Below are experts of layer 5 (counted from 0) of a mixture-of-experts language model. Rows are named router (the router's row for the expert), up (a neuron's input weights, with its number) and show model dimensions 0-159. Each number is 200 + 30 x the weight over its row's rms, rounded and kept within 0 to 999.
After each expert's rows: "comes after" lists some tokens at least twice as common just before its tokens as in all text. This comes from a sample of Wikipedia text that the model never trained on. Tokens count by the router's weight.

# expert 18
router,217,209,189,194,240,187,160,149,182,244,231,180,198,188,197,200,141,184,188,162,173,210,222,226,175,172,178,189,207,149,177,174,205,179,193,201,201,165,181,282,195,166,198,171,206,218,202,195,168,193,222,234,249,187,219,176,144,167,262,158,262,227,178,183,274,222,191,207,193,218,202,178,216,237,260,171,216,213,187,245,270,211,207,172,182,204,166,209,162,231,221,219,179,188,219,219,225,197,232,197,186,215,231,206,214,196,167,199,256,159,164,233,186,198,169,148,196,198,160,192,168,213,198,200,208,112,181,135,104,238,261,214,184,213,178,178,218,205,211,204,240,182,180,189,221,154,221,234,169,198,182,227,235,176,180,177,195,246,202,208
up0,216,193,169,203,212,199,215,160,236,144,243,233,223,173,222,209,151,151,193,220,217,199,231,156,228,214,178,175,172,202,154,221,192,187,192,196,184,220,196,198,206,209,168,216,221,147,246,187,170,194,208,234,260,213,206,182,205,181,189,171,203,243,246,220,211,198,175,155,201,171,152,136,200,221,243,217,190,217,237,222,246,209,172,189,181,221,168,193,180,218,203,210,163,225,241,205,219,186,175,223,232,200,206,220,171,199,164,205,200,187,189,218,157,187,213,131,177,171,214,219,171,219,241,173,192,140,155,208,198,259,228,244,233,192,154,206,222,188,216,126,209,178,232,178,139,232,211,180,263,181,233,137,188,209,295,190,205,199,218,116
comes after: " the", " (", " of", "-", " in", "=="

# expert 74
router,190,262,233,208,223,199,183,203,144,177,177,219,209,229,199,183,202,189,197,197,187,187,267,204,191,174,180,194,239,201,177,178,240,110,209,288,216,181,192,251,182,184,207,198,143,167,251,151,186,244,175,198,240,190,249,197,128,210,223,161,239,230,220,192,222,193,210,198,255,237,217,172,210,185,226,186,172,220,167,238,201,246,183,143,205,173,210,162,212,187,204,192,182,242,192,205,195,197,226,240,190,217,194,160,208,188,180,194,206,180,161,200,167,170,165,219,198,197,183,166,196,248,174,252,228,125,199,200,160,244,192,167,204,170,190,231,250,179,200,243,222,262,197,241,258,169,234,234,195,219,169,213,220,201,156,170,183,186,172,210
up0,193,199,216,146,187,254,228,191,181,131,193,163,257,149,156,192,217,201,225,224,210,183,201,222,168,242,178,191,228,212,227,200,226,222,202,209,223,167,135,225,227,170,160,237,220,153,249,194,201,204,235,189,145,199,232,217,137,233,200,213,249,206,222,218,115,213,175,237,214,136,177,200,221,195,184,224,163,226,193,215,231,193,200,162,181,206,202,222,254,206,170,222,181,191,163,194,200,234,183,219,180,164,185,145,163,198,224,197,220,182,236,145,156,187,223,196,148,218,203,228,237,232,232,215,217,176,192,145,137,211,224,175,200,213,194,205,258,157,217,225,241,239,216,229,169,198,210,226,252,219,188,219,182,212,248,189,190,158,154,192
comes after: " the", " on", " at", " The", " a", " to"

# expert 57
router,184,197,235,192,215,199,186,189,169,227,203,218,196,125,175,175,197,242,203,202,200,223,207,187,187,220,167,207,193,179,195,175,138,210,140,219,196,237,151,270,209,147,186,176,205,210,249,205,224,221,150,221,196,182,254,170,194,208,223,125,206,200,188,188,240,195,158,194,166,202,188,183,211,175,208,187,184,228,143,225,217,219,209,109,216,138,222,247,220,216,180,175,130,199,195,197,264,176,227,232,170,209,163,197,196,215,199,242,207,163,172,201,206,202,180,200,202,224,145,237,190,195,221,194,208,172,165,220,194,170,280,189,189,156,201,216,244,203,249,200,237,183,170,203,228,122,195,189,185,137,157,251,227,186,226,196,184,235,197,208
up0,206,191,249,206,175,198,205,189,227,257,205,248,199,260,250,226,234,198,140,177,208,227,191,133,188,201,221,207,216,197,175,176,202,246,261,219,234,224,190,225,201,218,237,205,206,263,165,218,225,188,184,182,227,198,232,154,216,184,169,231,183,226,228,204,246,158,221,230,194,145,189,192,181,241,185,187,220,197,230,187,221,169,167,186,224,192,214,207,210,200,219,175,197,185,181,284,234,205,203,256,132,221,172,211,161,169,251,156,180,234,210,177,153,201,202,208,195,197,124,167,248,234,220,160,165,208,178,188,197,199,195,210,157,202,222,196,214,255,258,178,189,248,186,181,202,225,270,173,165,183,186,258,190,189,188,186,196,256,200,237
comes after: " of", " and", " for", " in", " c", "=="

# expert 21
router,183,172,254,142,208,203,227,171,150,255,199,235,226,156,211,189,182,201,159,187,166,241,249,198,223,176,207,181,181,208,141,152,199,134,175,239,158,215,129,199,146,174,222,167,234,202,211,183,209,222,202,242,222,207,254,170,194,255,204,185,269,223,156,185,242,249,185,171,215,210,195,249,198,234,213,201,182,193,193,243,219,200,174,185,187,198,208,158,229,232,209,198,176,163,263,176,220,217,213,219,177,197,233,187,224,200,183,190,232,155,171,266,205,188,207,201,210,161,198,195,217,252,190,242,213,181,145,265,172,199,213,208,233,187,187,143,239,208,198,244,229,217,157,217,184,221,203,226,192,184,193,188,227,221,162,172,190,242,159,235
up0,189,228,186,207,221,145,202,203,178,180,239,239,320,175,114,216,207,270,263,206,183,225,215,230,193,235,225,195,160,239,191,193,191,179,203,225,240,221,180,170,182,190,205,202,218,212,175,180,211,170,244,191,161,227,213,185,254,227,215,199,205,180,185,191,181,198,207,235,165,149,205,198,207,206,200,213,286,195,210,253,144,220,234,193,203,228,212,180,230,162,236,193,136,225,156,224,203,239,213,226,179,203,206,235,206,262,196,221,214,209,155,208,235,198,224,229,218,225,173,194,183,159,215,186,208,210,212,202,181,216,228,204,209,180,235,188,203,182,173,220,193,157,177,235,163,204,209,231,184,170,193,136,168,261,262,186,213,170,151,183
comes after: "\n", " a", " |\n", " and", " the", " \""

# expert 32
router,220,243,223,228,216,218,230,169,170,218,214,255,176,229,167,227,187,216,202,124,147,247,230,207,242,221,158,220,237,229,208,225,228,199,263,223,191,219,173,251,197,230,186,185,180,193,208,177,201,186,199,226,230,201,258,155,165,216,240,177,197,193,189,160,235,202,219,199,195,229,192,146,210,169,204,212,160,283,207,222,193,231,195,167,220,175,179,205,167,221,141,169,151,235,217,206,222,183,185,162,130,211,253,247,205,256,229,214,210,183,202,196,193,182,152,192,199,171,230,198,139,240,171,238,207,211,170,188,205,229,175,195,166,174,139,192,183,209,173,178,195,241,179,232,212,128,168,248,205,207,156,223,215,196,206,211,183,229,149,211
up0,159,203,195,215,207,151,207,212,204,179,188,239,172,199,174,194,217,212,203,216,238,223,226,173,188,187,215,245,152,218,159,230,233,192,191,176,146,240,195,178,210,231,188,178,221,174,252,134,224,227,143,219,243,169,145,174,217,215,162,202,165,231,201,241,181,178,236,217,179,223,153,176,188,156,215,197,190,222,191,193,212,191,207,178,226,143,209,198,150,202,207,147,162,159,249,263,237,179,176,172,199,217,228,243,105,242,170,225,211,186,201,158,215,199,190,221,223,200,177,179,117,190,190,161,227,187,223,206,199,217,219,226,168,197,236,233,182,170,150,168,147,169,198,221,202,216,241,250,232,164,233,169,227,211,188,198,228,247,172,232
comes after: " L", " was", " B", " l", " D", " N"

# expert 71
router,213,206,189,195,197,210,252,198,195,213,235,205,215,151,226,161,143,254,220,195,171,213,176,199,215,250,205,226,206,250,166,183,213,185,171,255,180,221,163,186,189,209,174,208,181,201,237,151,196,210,173,226,226,172,181,117,163,219,225,126,175,165,180,222,193,200,188,191,148,216,170,206,206,200,198,183,186,213,190,240,219,183,211,174,163,202,215,222,194,200,185,192,173,237,190,185,224,194,215,146,150,226,252,234,164,204,201,192,237,166,120,215,206,182,190,229,167,207,119,190,178,229,146,237,155,180,147,191,191,191,237,167,220,224,165,168,266,236,192,284,198,180,207,245,234,166,216,210,199,220,157,224,212,232,186,147,206,190,177,229
up0,208,214,228,134,187,184,184,197,198,225,226,230,195,169,184,235,147,173,210,190,229,163,170,220,188,184,235,222,190,213,226,190,226,207,227,208,214,220,182,136,224,174,185,181,169,200,250,191,171,194,204,201,138,251,203,207,163,232,183,255,226,243,201,158,185,205,240,173,256,213,242,213,196,183,247,130,206,157,214,268,239,227,144,178,201,206,190,211,147,218,168,240,214,198,167,194,215,189,208,192,247,269,252,162,217,201,171,188,143,142,208,219,228,172,219,238,209,217,153,152,208,191,190,256,185,178,207,208,184,198,219,208,206,213,153,154,215,289,237,233,174,189,199,190,193,188,217,151,212,194,208,229,236,154,197,228,214,203,229,194
comes after: " ", ".", " |", " (", " N", " n"

# expert 0
router,205,210,194,185,208,199,186,199,167,220,214,218,204,196,211,165,131,207,190,203,208,182,232,188,234,175,172,240,216,221,194,228,205,184,118,211,189,206,238,186,216,165,169,136,213,202,199,204,244,226,215,196,164,150,205,171,178,239,248,177,217,193,182,207,193,223,204,203,223,211,191,173,256,203,225,173,178,199,181,150,259,213,220,192,134,144,147,185,220,243,190,201,161,175,242,203,246,166,239,232,176,243,154,215,192,189,204,223,204,237,206,197,199,164,190,194,214,147,136,232,200,249,169,207,179,97,124,171,168,235,217,183,253,227,176,179,238,207,217,188,210,231,195,204,192,191,232,248,207,185,171,206,229,244,233,142,222,186,160,208
up0,195,190,186,221,142,218,284,160,194,168,218,208,218,188,202,177,159,239,192,198,176,211,227,230,219,210,202,192,229,221,195,196,123,223,213,228,191,184,170,159,238,272,202,213,137,205,242,225,171,178,208,184,230,194,147,177,187,185,137,231,206,203,178,216,238,218,183,236,192,147,211,231,205,194,252,185,149,217,155,188,203,269,204,258,194,241,183,197,243,165,233,189,212,179,223,194,219,188,191,181,191,200,236,209,175,171,268,177,206,229,207,220,175,166,152,280,194,196,170,152,212,236,193,211,210,146,189,167,166,179,208,154,185,224,144,232,192,199,189,240,163,165,215,157,187,200,172,150,201,162,219,213,168,239,202,171,192,193,187,211
comes after: " ", "1", "–", ";", " (", "m"

# expert 42
router,210,208,202,134,244,211,175,209,172,230,218,215,217,161,184,208,201,217,200,183,173,229,189,216,219,209,184,207,240,217,179,189,224,181,208,262,173,216,181,185,166,206,249,198,191,232,228,156,177,191,153,216,228,163,289,199,153,176,267,187,213,240,158,193,204,192,197,236,201,230,237,186,193,216,241,197,181,230,223,219,248,220,170,149,192,171,144,240,233,221,194,171,183,158,196,203,239,196,220,220,204,160,225,194,153,204,170,211,240,171,173,197,240,185,182,203,149,166,150,152,230,219,146,241,178,178,126,189,163,266,218,229,239,186,169,158,222,177,217,246,257,177,179,223,232,174,174,215,173,240,193,197,239,168,169,206,174,217,212,231
up0,188,191,229,247,225,162,231,159,196,273,221,201,192,230,149,188,236,181,209,210,185,216,156,291,134,180,203,204,196,170,227,206,228,149,215,289,166,184,221,224,256,217,166,141,187,230,210,198,207,230,204,234,206,173,211,158,267,182,203,199,204,260,246,162,229,197,226,223,221,241,241,259,193,191,255,156,214,193,237,194,173,164,120,182,209,174,174,212,190,206,161,228,229,195,224,209,226,200,158,188,220,172,217,210,219,234,184,212,201,158,208,172,215,186,214,213,211,180,212,222,226,225,184,172,152,194,197,199,209,227,201,217,202,150,217,186,254,217,181,220,206,211,181,203,250,215,148,218,176,199,171,216,153,188,202,169,176,188,220,242
comes after: "-", " the", " of", ":", " \"", " The"

# expert 121
router,205,193,202,206,192,241,159,207,125,212,206,200,190,191,158,150,161,205,176,215,183,186,187,184,223,189,170,187,252,228,208,183,177,150,206,156,179,212,156,194,164,157,211,182,199,171,215,199,228,214,225,229,192,167,215,199,158,238,215,155,243,217,162,226,202,203,201,195,207,263,186,150,251,181,215,160,196,201,144,198,219,231,256,195,221,206,154,187,187,230,251,158,191,187,244,257,210,186,208,228,206,189,197,212,217,263,191,228,205,175,197,250,243,197,219,173,159,214,167,205,148,278,211,264,212,204,171,212,207,204,197,133,216,195,203,122,205,194,182,268,223,218,214,222,197,234,211,174,219,179,146,192,232,161,240,212,156,247,177,228
up0,203,199,168,248,190,215,191,178,174,208,181,159,162,215,160,179,256,210,159,172,179,186,226,185,158,230,199,188,232,222,215,155,135,137,228,189,156,160,268,206,207,164,225,210,227,197,173,190,240,169,205,212,229,150,118,169,163,199,218,135,158,176,193,209,191,250,238,187,198,199,241,211,144,206,194,160,195,208,233,176,245,189,238,179,221,197,219,178,160,234,173,167,237,207,213,213,255,193,247,169,166,194,194,236,239,251,177,199,208,195,253,222,229,179,202,190,240,195,194,186,189,190,238,201,226,248,204,150,172,190,236,215,190,186,210,125,201,170,201,208,217,195,263,198,211,191,187,156,171,187,210,203,243,218,235,179,143,228,188,200
comes after: " that", ",", " he", ".", " which", " and"

# expert 114
router,170,211,213,114,218,212,224,148,198,219,200,250,194,187,198,163,248,229,212,193,160,196,284,209,196,186,225,210,236,198,210,210,187,205,221,255,185,217,164,220,196,221,253,173,226,261,228,174,205,251,182,230,196,188,220,169,148,196,216,189,218,260,129,214,203,214,199,243,189,221,217,214,203,183,258,199,174,196,177,211,192,243,219,166,197,218,192,202,184,228,286,157,209,180,227,188,223,222,191,216,128,169,186,200,201,260,190,224,212,167,171,182,249,189,263,215,190,209,201,183,204,243,188,224,186,207,146,191,216,226,169,221,192,172,172,171,205,207,215,252,163,199,152,245,205,174,226,192,188,192,195,231,279,208,239,189,180,241,179,239
up0,200,214,257,185,279,253,176,202,251,194,192,235,222,180,228,173,251,262,244,261,178,208,177,203,211,192,195,209,177,241,179,190,132,199,197,249,188,172,194,231,187,200,192,181,195,197,246,181,198,207,193,171,260,222,226,232,201,212,265,227,163,194,229,192,182,231,180,166,188,195,193,168,164,202,181,178,217,194,231,235,202,214,239,191,196,225,190,250,188,157,212,211,179,172,204,200,184,169,216,251,169,228,201,147,244,236,218,212,184,245,203,164,205,242,159,198,219,183,131,187,194,218,146,178,206,186,134,177,172,222,183,196,182,291,197,226,181,224,242,256,160,205,203,217,167,190,227,213,200,148,165,193,224,228,186,184,156,193,158,176
comes after: " D", " d", " the", "D", " t", " T"

# expert 127
router,172,163,195,94,198,166,184,166,202,227,196,210,266,208,166,185,203,215,201,233,173,196,192,174,246,233,147,202,209,192,183,166,163,199,191,179,216,264,193,225,217,155,246,191,207,192,176,169,253,180,153,188,202,139,229,159,214,175,274,202,257,190,208,185,253,203,168,195,168,226,206,136,202,176,217,200,149,239,189,204,183,234,222,169,190,151,163,211,193,190,230,156,185,185,201,202,232,206,224,192,169,187,179,169,200,281,197,187,217,211,173,219,228,197,218,157,186,209,171,184,180,191,184,251,174,210,150,212,200,232,273,221,225,170,184,167,256,183,241,190,193,253,195,222,217,173,208,210,160,164,169,233,197,230,188,165,213,207,177,199
up0,239,157,280,206,207,148,209,209,241,196,214,191,198,199,151,224,219,155,214,201,252,190,174,146,147,235,175,192,233,242,177,179,213,211,217,214,202,195,174,190,201,208,260,193,230,168,181,252,185,178,201,281,152,204,200,209,191,198,248,175,226,149,219,238,203,224,198,211,167,207,152,247,165,178,194,225,198,208,155,192,183,193,191,198,164,121,211,200,195,203,201,209,220,215,187,220,173,224,189,248,145,168,227,167,217,255,214,177,176,163,219,239,184,192,222,142,184,169,242,226,150,244,219,239,226,156,216,219,195,193,212,219,225,153,181,221,218,232,212,185,174,203,172,165,203,228,184,251,189,164,189,170,216,146,158,202,141,188,153,216
comes after: " the", " his", " The", "'s", " a", " c"

# expert 99
router,151,227,234,186,203,226,224,188,144,217,229,225,220,168,163,217,154,215,206,136,197,212,184,201,244,221,169,226,250,238,206,222,188,191,216,221,170,203,199,231,127,225,180,200,184,225,216,123,120,179,168,242,235,179,214,225,194,202,237,210,216,244,135,148,199,196,213,221,195,227,207,165,216,210,239,228,193,206,196,206,237,198,192,170,179,201,156,246,255,219,173,162,148,179,190,196,230,211,244,197,174,162,248,211,195,188,186,244,241,167,194,244,225,164,202,174,150,188,204,145,167,185,184,221,180,192,183,198,183,258,232,173,204,169,185,166,268,173,187,231,257,192,155,215,234,167,203,203,206,209,216,221,251,166,202,232,171,202,200,223
up0,197,148,237,172,211,194,178,159,195,191,224,146,224,220,204,222,124,221,180,171,203,189,218,246,177,253,202,202,199,246,200,148,139,156,190,206,179,187,199,233,189,194,198,210,183,193,206,244,192,199,223,187,228,245,187,186,226,243,193,195,204,215,165,198,174,168,184,194,220,224,203,197,261,253,282,170,208,252,179,185,197,210,199,175,163,190,167,227,196,244,191,223,218,154,175,190,191,190,224,251,188,190,195,183,209,241,261,176,213,192,212,183,204,210,298,199,125,222,169,204,201,198,227,184,190,231,208,211,169,218,189,166,175,222,196,211,262,193,163,183,173,210,191,257,212,239,179,90,190,233,153,253,182,201,183,207,196,212,183,216
comes after: " |", "-", ".", " by", ":", " G"

# expert 66
router,199,166,264,173,173,182,199,210,201,247,221,226,264,155,183,169,192,205,193,164,213,184,261,187,193,245,205,244,263,146,189,187,162,195,198,252,165,214,157,242,231,166,174,183,204,167,266,192,233,196,203,194,238,184,239,197,187,177,285,177,185,202,211,206,237,179,189,230,229,228,211,160,273,177,209,161,190,208,164,168,200,190,208,161,192,229,181,258,208,233,237,181,192,225,232,194,194,176,220,150,183,190,195,151,195,237,187,173,205,155,219,182,233,144,230,254,188,192,202,215,210,215,150,184,217,204,237,208,198,216,199,192,174,174,181,214,167,169,229,180,195,250,145,243,238,166,218,263,204,196,165,225,238,223,188,168,197,226,177,211
up0,204,204,169,185,190,185,206,203,241,268,243,218,221,183,206,231,232,188,181,174,133,172,204,237,130,189,214,198,142,201,158,150,231,172,207,246,177,173,175,174,255,151,201,203,181,190,204,148,216,172,187,182,244,157,198,157,220,211,245,172,169,217,209,178,215,170,179,231,224,204,169,208,174,139,175,206,164,232,248,152,188,221,202,162,186,190,192,246,163,194,194,235,168,207,180,155,192,173,192,246,221,203,190,251,218,227,192,192,227,154,227,216,221,204,212,216,228,217,196,230,204,239,140,160,252,171,248,178,168,252,201,191,196,181,187,227,156,165,258,251,209,185,216,228,230,149,193,185,158,252,184,146,220,212,210,184,216,182,231,210
comes after: " in", " |", "|", " the", " to", " from"

# expert 122
router,164,224,278,178,193,219,250,197,182,198,234,217,208,91,135,166,186,216,168,164,179,172,220,205,229,202,160,221,230,184,182,156,210,145,158,269,189,159,148,234,200,201,228,155,177,214,194,164,203,197,181,225,234,189,227,165,187,240,214,186,238,249,177,236,237,146,203,240,207,224,188,186,193,213,193,191,171,196,166,206,211,247,177,162,204,197,174,194,207,252,191,171,215,242,271,218,202,198,196,208,177,217,199,177,170,183,193,227,200,176,185,279,231,184,200,183,185,140,204,225,210,198,207,261,215,165,219,184,194,186,239,177,197,199,186,128,230,194,199,281,210,216,218,194,214,244,186,240,189,221,205,200,229,202,203,218,216,208,224,225
up0,176,185,230,218,159,195,255,173,182,179,136,240,195,206,162,219,173,185,188,194,170,206,185,208,238,168,177,230,185,185,220,174,154,182,200,200,237,153,208,177,151,198,222,214,189,188,184,193,249,223,212,233,208,227,219,203,129,163,198,197,228,219,223,251,169,230,184,236,146,216,195,231,201,158,231,236,177,198,240,175,189,248,165,186,229,225,198,231,201,195,212,159,213,160,223,236,244,216,243,173,181,231,176,173,174,193,207,193,189,234,175,227,169,172,233,176,194,179,149,207,223,143,182,178,259,229,226,220,221,141,267,179,187,220,204,166,157,169,239,196,176,222,225,197,281,206,194,239,210,166,177,203,259,204,197,251,209,132,173,251
comes after: " to", " and", " he", " would", " not", "ly"

# expert 116
router,230,196,192,153,207,211,227,216,195,192,213,229,267,134,233,159,200,200,151,201,200,171,240,179,201,258,193,241,216,272,192,176,240,228,249,205,178,215,194,246,126,197,181,227,158,207,268,152,191,199,179,239,193,130,202,117,206,209,271,192,217,153,181,193,242,206,208,177,200,220,144,205,227,219,226,204,175,220,151,258,220,209,206,198,197,211,176,226,214,203,203,192,181,185,220,219,211,164,195,219,157,191,197,209,213,225,204,186,205,205,200,182,221,142,203,195,177,181,200,180,158,216,173,263,165,203,170,223,189,205,196,186,170,197,155,150,244,165,203,251,260,181,195,227,220,214,196,209,224,176,204,285,207,199,181,171,222,187,192,186
up0,204,195,223,220,154,232,199,247,223,202,205,213,204,204,200,149,151,195,189,190,226,171,199,177,155,163,163,162,188,225,181,167,206,169,173,196,186,220,172,185,150,198,143,264,177,198,213,182,202,195,211,205,234,120,196,135,206,173,216,253,208,231,143,177,202,164,196,220,181,159,153,170,257,234,234,181,185,207,227,224,177,225,198,207,220,179,230,149,152,223,172,237,202,157,175,223,252,209,200,232,208,235,237,156,169,188,198,225,190,181,256,198,212,198,241,224,171,150,198,223,184,185,180,178,216,176,172,188,187,206,188,215,223,204,160,161,221,182,136,208,270,231,165,207,271,251,141,165,228,183,213,211,184,196,175,152,218,180,237,204
comes after: " ", " (", "–", "201", "200", "199"

# expert 82
router,182,209,230,182,222,259,214,190,198,210,223,179,212,151,191,175,201,225,174,215,198,243,210,181,227,215,216,230,196,214,167,183,207,144,207,202,187,251,131,266,178,193,189,194,186,190,273,194,212,230,165,216,199,208,205,115,166,199,304,175,238,230,194,236,232,212,156,135,214,205,203,193,238,200,224,204,193,187,198,190,216,229,162,174,194,199,233,214,160,262,215,186,170,180,189,265,234,193,165,220,203,177,223,190,229,204,220,170,209,184,149,274,182,221,190,189,190,169,182,209,182,210,167,260,233,166,168,216,183,180,190,203,239,157,164,151,239,150,247,186,205,236,215,207,244,186,231,256,170,193,177,209,191,236,189,176,191,196,189,169
up0,191,180,202,176,159,214,180,227,147,229,228,190,195,228,189,270,209,247,155,156,208,174,222,201,247,203,234,247,191,181,148,228,191,214,254,209,197,217,194,207,134,204,175,158,235,257,231,162,220,148,169,224,197,238,129,191,158,162,162,211,231,268,246,187,237,187,144,199,189,175,186,190,186,196,261,217,216,179,204,236,181,216,165,188,235,233,222,234,162,263,208,174,187,168,182,231,204,228,197,175,167,269,212,166,232,215,193,221,218,222,198,228,162,170,188,192,176,158,180,217,219,186,188,189,181,198,218,167,161,180,173,208,204,202,176,128,243,199,185,234,205,217,206,225,220,208,285,208,169,202,205,180,188,233,183,175,225,182,197,197
comes after: "-", "==", "\n", "===", "\n\n", ".\n\n"

# expert 119
router,205,186,223,181,213,181,200,192,216,214,184,217,250,167,202,198,179,170,203,176,171,198,216,208,230,243,225,197,226,195,178,179,211,168,154,218,191,174,181,253,202,183,193,153,229,188,231,181,157,201,201,208,189,124,244,183,168,168,215,185,221,206,162,175,252,170,201,152,206,261,258,152,196,202,182,226,229,242,160,186,217,209,237,182,120,238,225,177,217,246,199,158,133,200,225,186,221,200,216,144,206,181,211,230,162,233,214,227,191,143,150,233,243,188,195,225,193,161,165,188,201,198,185,228,197,161,171,186,156,261,219,190,207,121,196,188,233,152,199,191,210,199,199,227,202,226,255,252,223,189,198,264,232,179,214,184,202,240,189,265
up0,207,232,215,198,172,198,185,156,169,150,195,232,230,160,190,176,216,172,257,191,208,236,172,170,221,215,241,207,188,159,169,211,240,273,176,195,245,207,187,174,168,232,227,175,241,216,234,228,203,221,155,213,212,131,169,198,175,184,184,199,219,249,233,179,129,174,184,207,208,207,204,245,215,203,235,180,151,200,185,186,241,239,186,179,191,223,213,181,222,171,189,253,185,191,223,198,189,223,161,111,178,183,225,206,185,166,210,261,224,166,194,286,255,158,220,189,163,219,189,167,177,221,220,208,276,219,173,199,151,200,247,186,209,188,140,204,209,186,158,197,184,184,221,184,202,246,155,200,203,220,205,190,182,181,192,182,184,224,139,214
comes after: " |", " a", " the", " –", ";", ":"

# expert 6
router,178,269,201,159,199,226,195,167,163,207,247,210,209,178,166,177,191,208,198,204,235,243,221,156,215,202,188,230,242,220,174,202,175,199,197,235,179,189,140,216,150,189,227,184,170,218,249,207,203,210,155,247,232,186,211,204,175,231,264,186,224,207,186,192,205,180,186,206,230,232,224,174,173,175,244,164,196,213,165,190,254,209,245,120,186,166,126,237,231,218,199,212,173,180,193,206,257,192,266,239,197,151,216,241,214,155,208,196,228,156,217,201,198,147,169,189,156,207,173,170,217,237,185,277,176,228,146,214,183,244,253,206,185,205,190,166,205,183,234,210,225,209,173,216,269,145,233,183,193,191,217,196,186,238,181,203,175,182,194,215
up0,177,175,227,201,168,189,189,176,242,188,196,206,213,168,242,232,205,193,186,166,190,194,168,170,206,208,192,244,233,186,211,189,177,182,202,199,185,198,158,162,227,221,154,250,231,217,180,153,142,199,183,228,161,163,239,263,136,167,208,212,200,163,183,223,240,230,239,186,236,187,162,196,180,210,199,186,253,173,179,282,259,171,238,180,214,225,213,173,193,194,157,148,220,229,239,201,230,238,174,150,168,228,224,241,147,203,173,225,236,165,192,209,156,191,157,218,188,232,220,193,191,176,236,211,222,173,238,254,168,223,192,205,207,169,189,164,185,214,191,236,251,191,164,191,257,207,216,201,176,240,231,169,217,173,227,160,229,169,209,278
comes after: ",", " the", " of", " |", " in", " and"

# expert 37
router,197,193,201,170,209,202,199,211,176,210,196,212,205,212,204,186,207,205,167,218,127,219,204,164,178,237,157,235,231,244,176,153,240,209,199,244,194,189,157,205,154,187,168,189,188,214,200,161,225,208,190,244,203,111,245,170,191,202,225,180,218,165,159,212,198,198,192,255,188,237,137,144,185,250,227,177,174,251,183,231,208,200,188,197,201,188,198,216,248,214,201,221,181,192,229,217,210,187,214,226,159,226,188,254,197,217,257,175,174,176,186,174,292,199,217,176,179,194,221,239,216,261,186,230,199,216,217,179,214,221,215,203,239,186,192,207,247,168,237,264,268,178,140,282,234,191,191,224,208,235,163,255,181,193,193,181,186,166,172,185
up9,247,164,189,213,153,206,199,158,244,219,211,180,235,223,119,192,221,219,186,236,199,218,237,179,213,224,220,217,188,173,214,149,208,201,184,249,214,196,194,202,195,197,163,166,154,205,198,182,189,167,167,214,199,230,191,163,199,157,242,184,211,169,146,206,166,213,212,212,171,221,207,198,195,151,204,159,224,207,164,227,183,223,164,186,214,162,196,189,195,188,186,242,250,254,218,282,211,204,249,169,210,232,197,211,249,259,236,220,219,192,155,195,172,177,168,189,217,170,186,256,226,212,252,283,218,201,226,191,205,182,228,220,214,181,207,154,251,146,210,197,199,232,152,142,225,200,161,139,199,260,168,225,196,250,204,177,188,185,175,164
comes after: " ", "–", "201", "200", "202", "."

# expert 79
router,200,250,205,162,228,175,260,161,199,178,188,229,192,200,121,169,162,246,171,173,156,161,168,175,211,146,216,221,198,205,191,177,191,210,188,179,182,205,198,212,192,148,221,177,179,193,234,184,203,206,186,242,215,174,218,176,161,175,215,191,199,193,201,179,237,173,208,178,196,206,160,175,221,233,185,210,179,194,176,228,233,175,221,195,216,223,164,240,220,216,237,185,179,176,190,288,233,143,190,214,191,217,221,238,219,222,235,195,206,169,183,199,227,105,225,219,177,160,219,197,189,264,156,244,186,206,143,180,179,245,211,140,184,181,200,185,261,205,253,201,256,224,197,208,213,189,197,235,197,198,152,278,205,255,184,203,215,210,143,161
up0,202,215,159,154,234,165,221,168,222,211,147,259,152,180,176,154,166,208,206,178,183,217,227,222,199,146,181,238,265,212,233,224,212,167,202,210,188,223,232,138,210,160,244,244,196,271,214,168,178,201,188,211,172,180,211,198,201,196,198,154,242,158,231,180,154,232,172,234,210,149,212,191,218,228,191,194,182,201,187,186,204,141,211,201,195,208,204,202,180,225,151,178,206,199,252,220,193,185,198,193,210,244,166,236,95,217,159,219,189,201,223,215,177,234,248,197,165,177,223,188,181,204,128,185,239,223,120,217,160,180,210,130,218,235,185,183,232,202,199,178,193,193,228,176,196,179,193,223,186,199,211,211,189,252,239,248,191,227,183,212
comes after: "201", "200", "199", "202", "198", "197"

# expert 81
router,209,192,238,165,207,247,247,204,214,219,185,246,264,195,183,120,156,194,221,192,206,199,216,227,199,240,216,197,232,209,188,193,231,176,206,253,180,203,218,203,163,177,177,167,183,192,244,211,168,168,214,198,172,140,215,173,176,175,232,190,178,201,226,201,252,200,216,196,243,237,155,202,259,226,192,164,191,220,224,209,276,186,186,178,187,175,141,234,231,209,154,201,170,197,175,219,197,163,229,190,154,200,209,196,151,220,198,227,239,194,179,243,253,135,185,179,221,139,165,202,209,190,163,224,164,171,182,172,191,239,226,204,212,167,141,202,207,201,190,259,248,222,184,246,207,198,203,254,229,168,190,257,270,219,213,163,218,221,216,196
up0,187,200,212,186,201,259,222,183,201,234,189,189,238,220,181,157,178,167,228,192,210,193,228,184,162,193,235,248,198,260,151,260,227,246,206,177,218,205,204,217,169,158,240,161,234,225,221,181,178,160,236,152,202,172,191,167,139,198,212,220,250,268,180,179,209,220,197,168,200,183,231,207,246,178,215,218,215,210,229,202,200,171,212,220,217,209,191,156,215,216,200,179,177,173,191,166,145,209,219,178,221,228,212,230,174,181,208,207,204,187,149,232,219,104,226,259,218,183,251,168,202,198,208,262,170,137,161,206,187,163,209,200,202,257,256,213,250,203,172,177,247,200,220,234,152,187,244,215,199,182,160,200,133,171,233,180,201,202,189,211
comes after: " |", " ", "|", ";", ",", " /"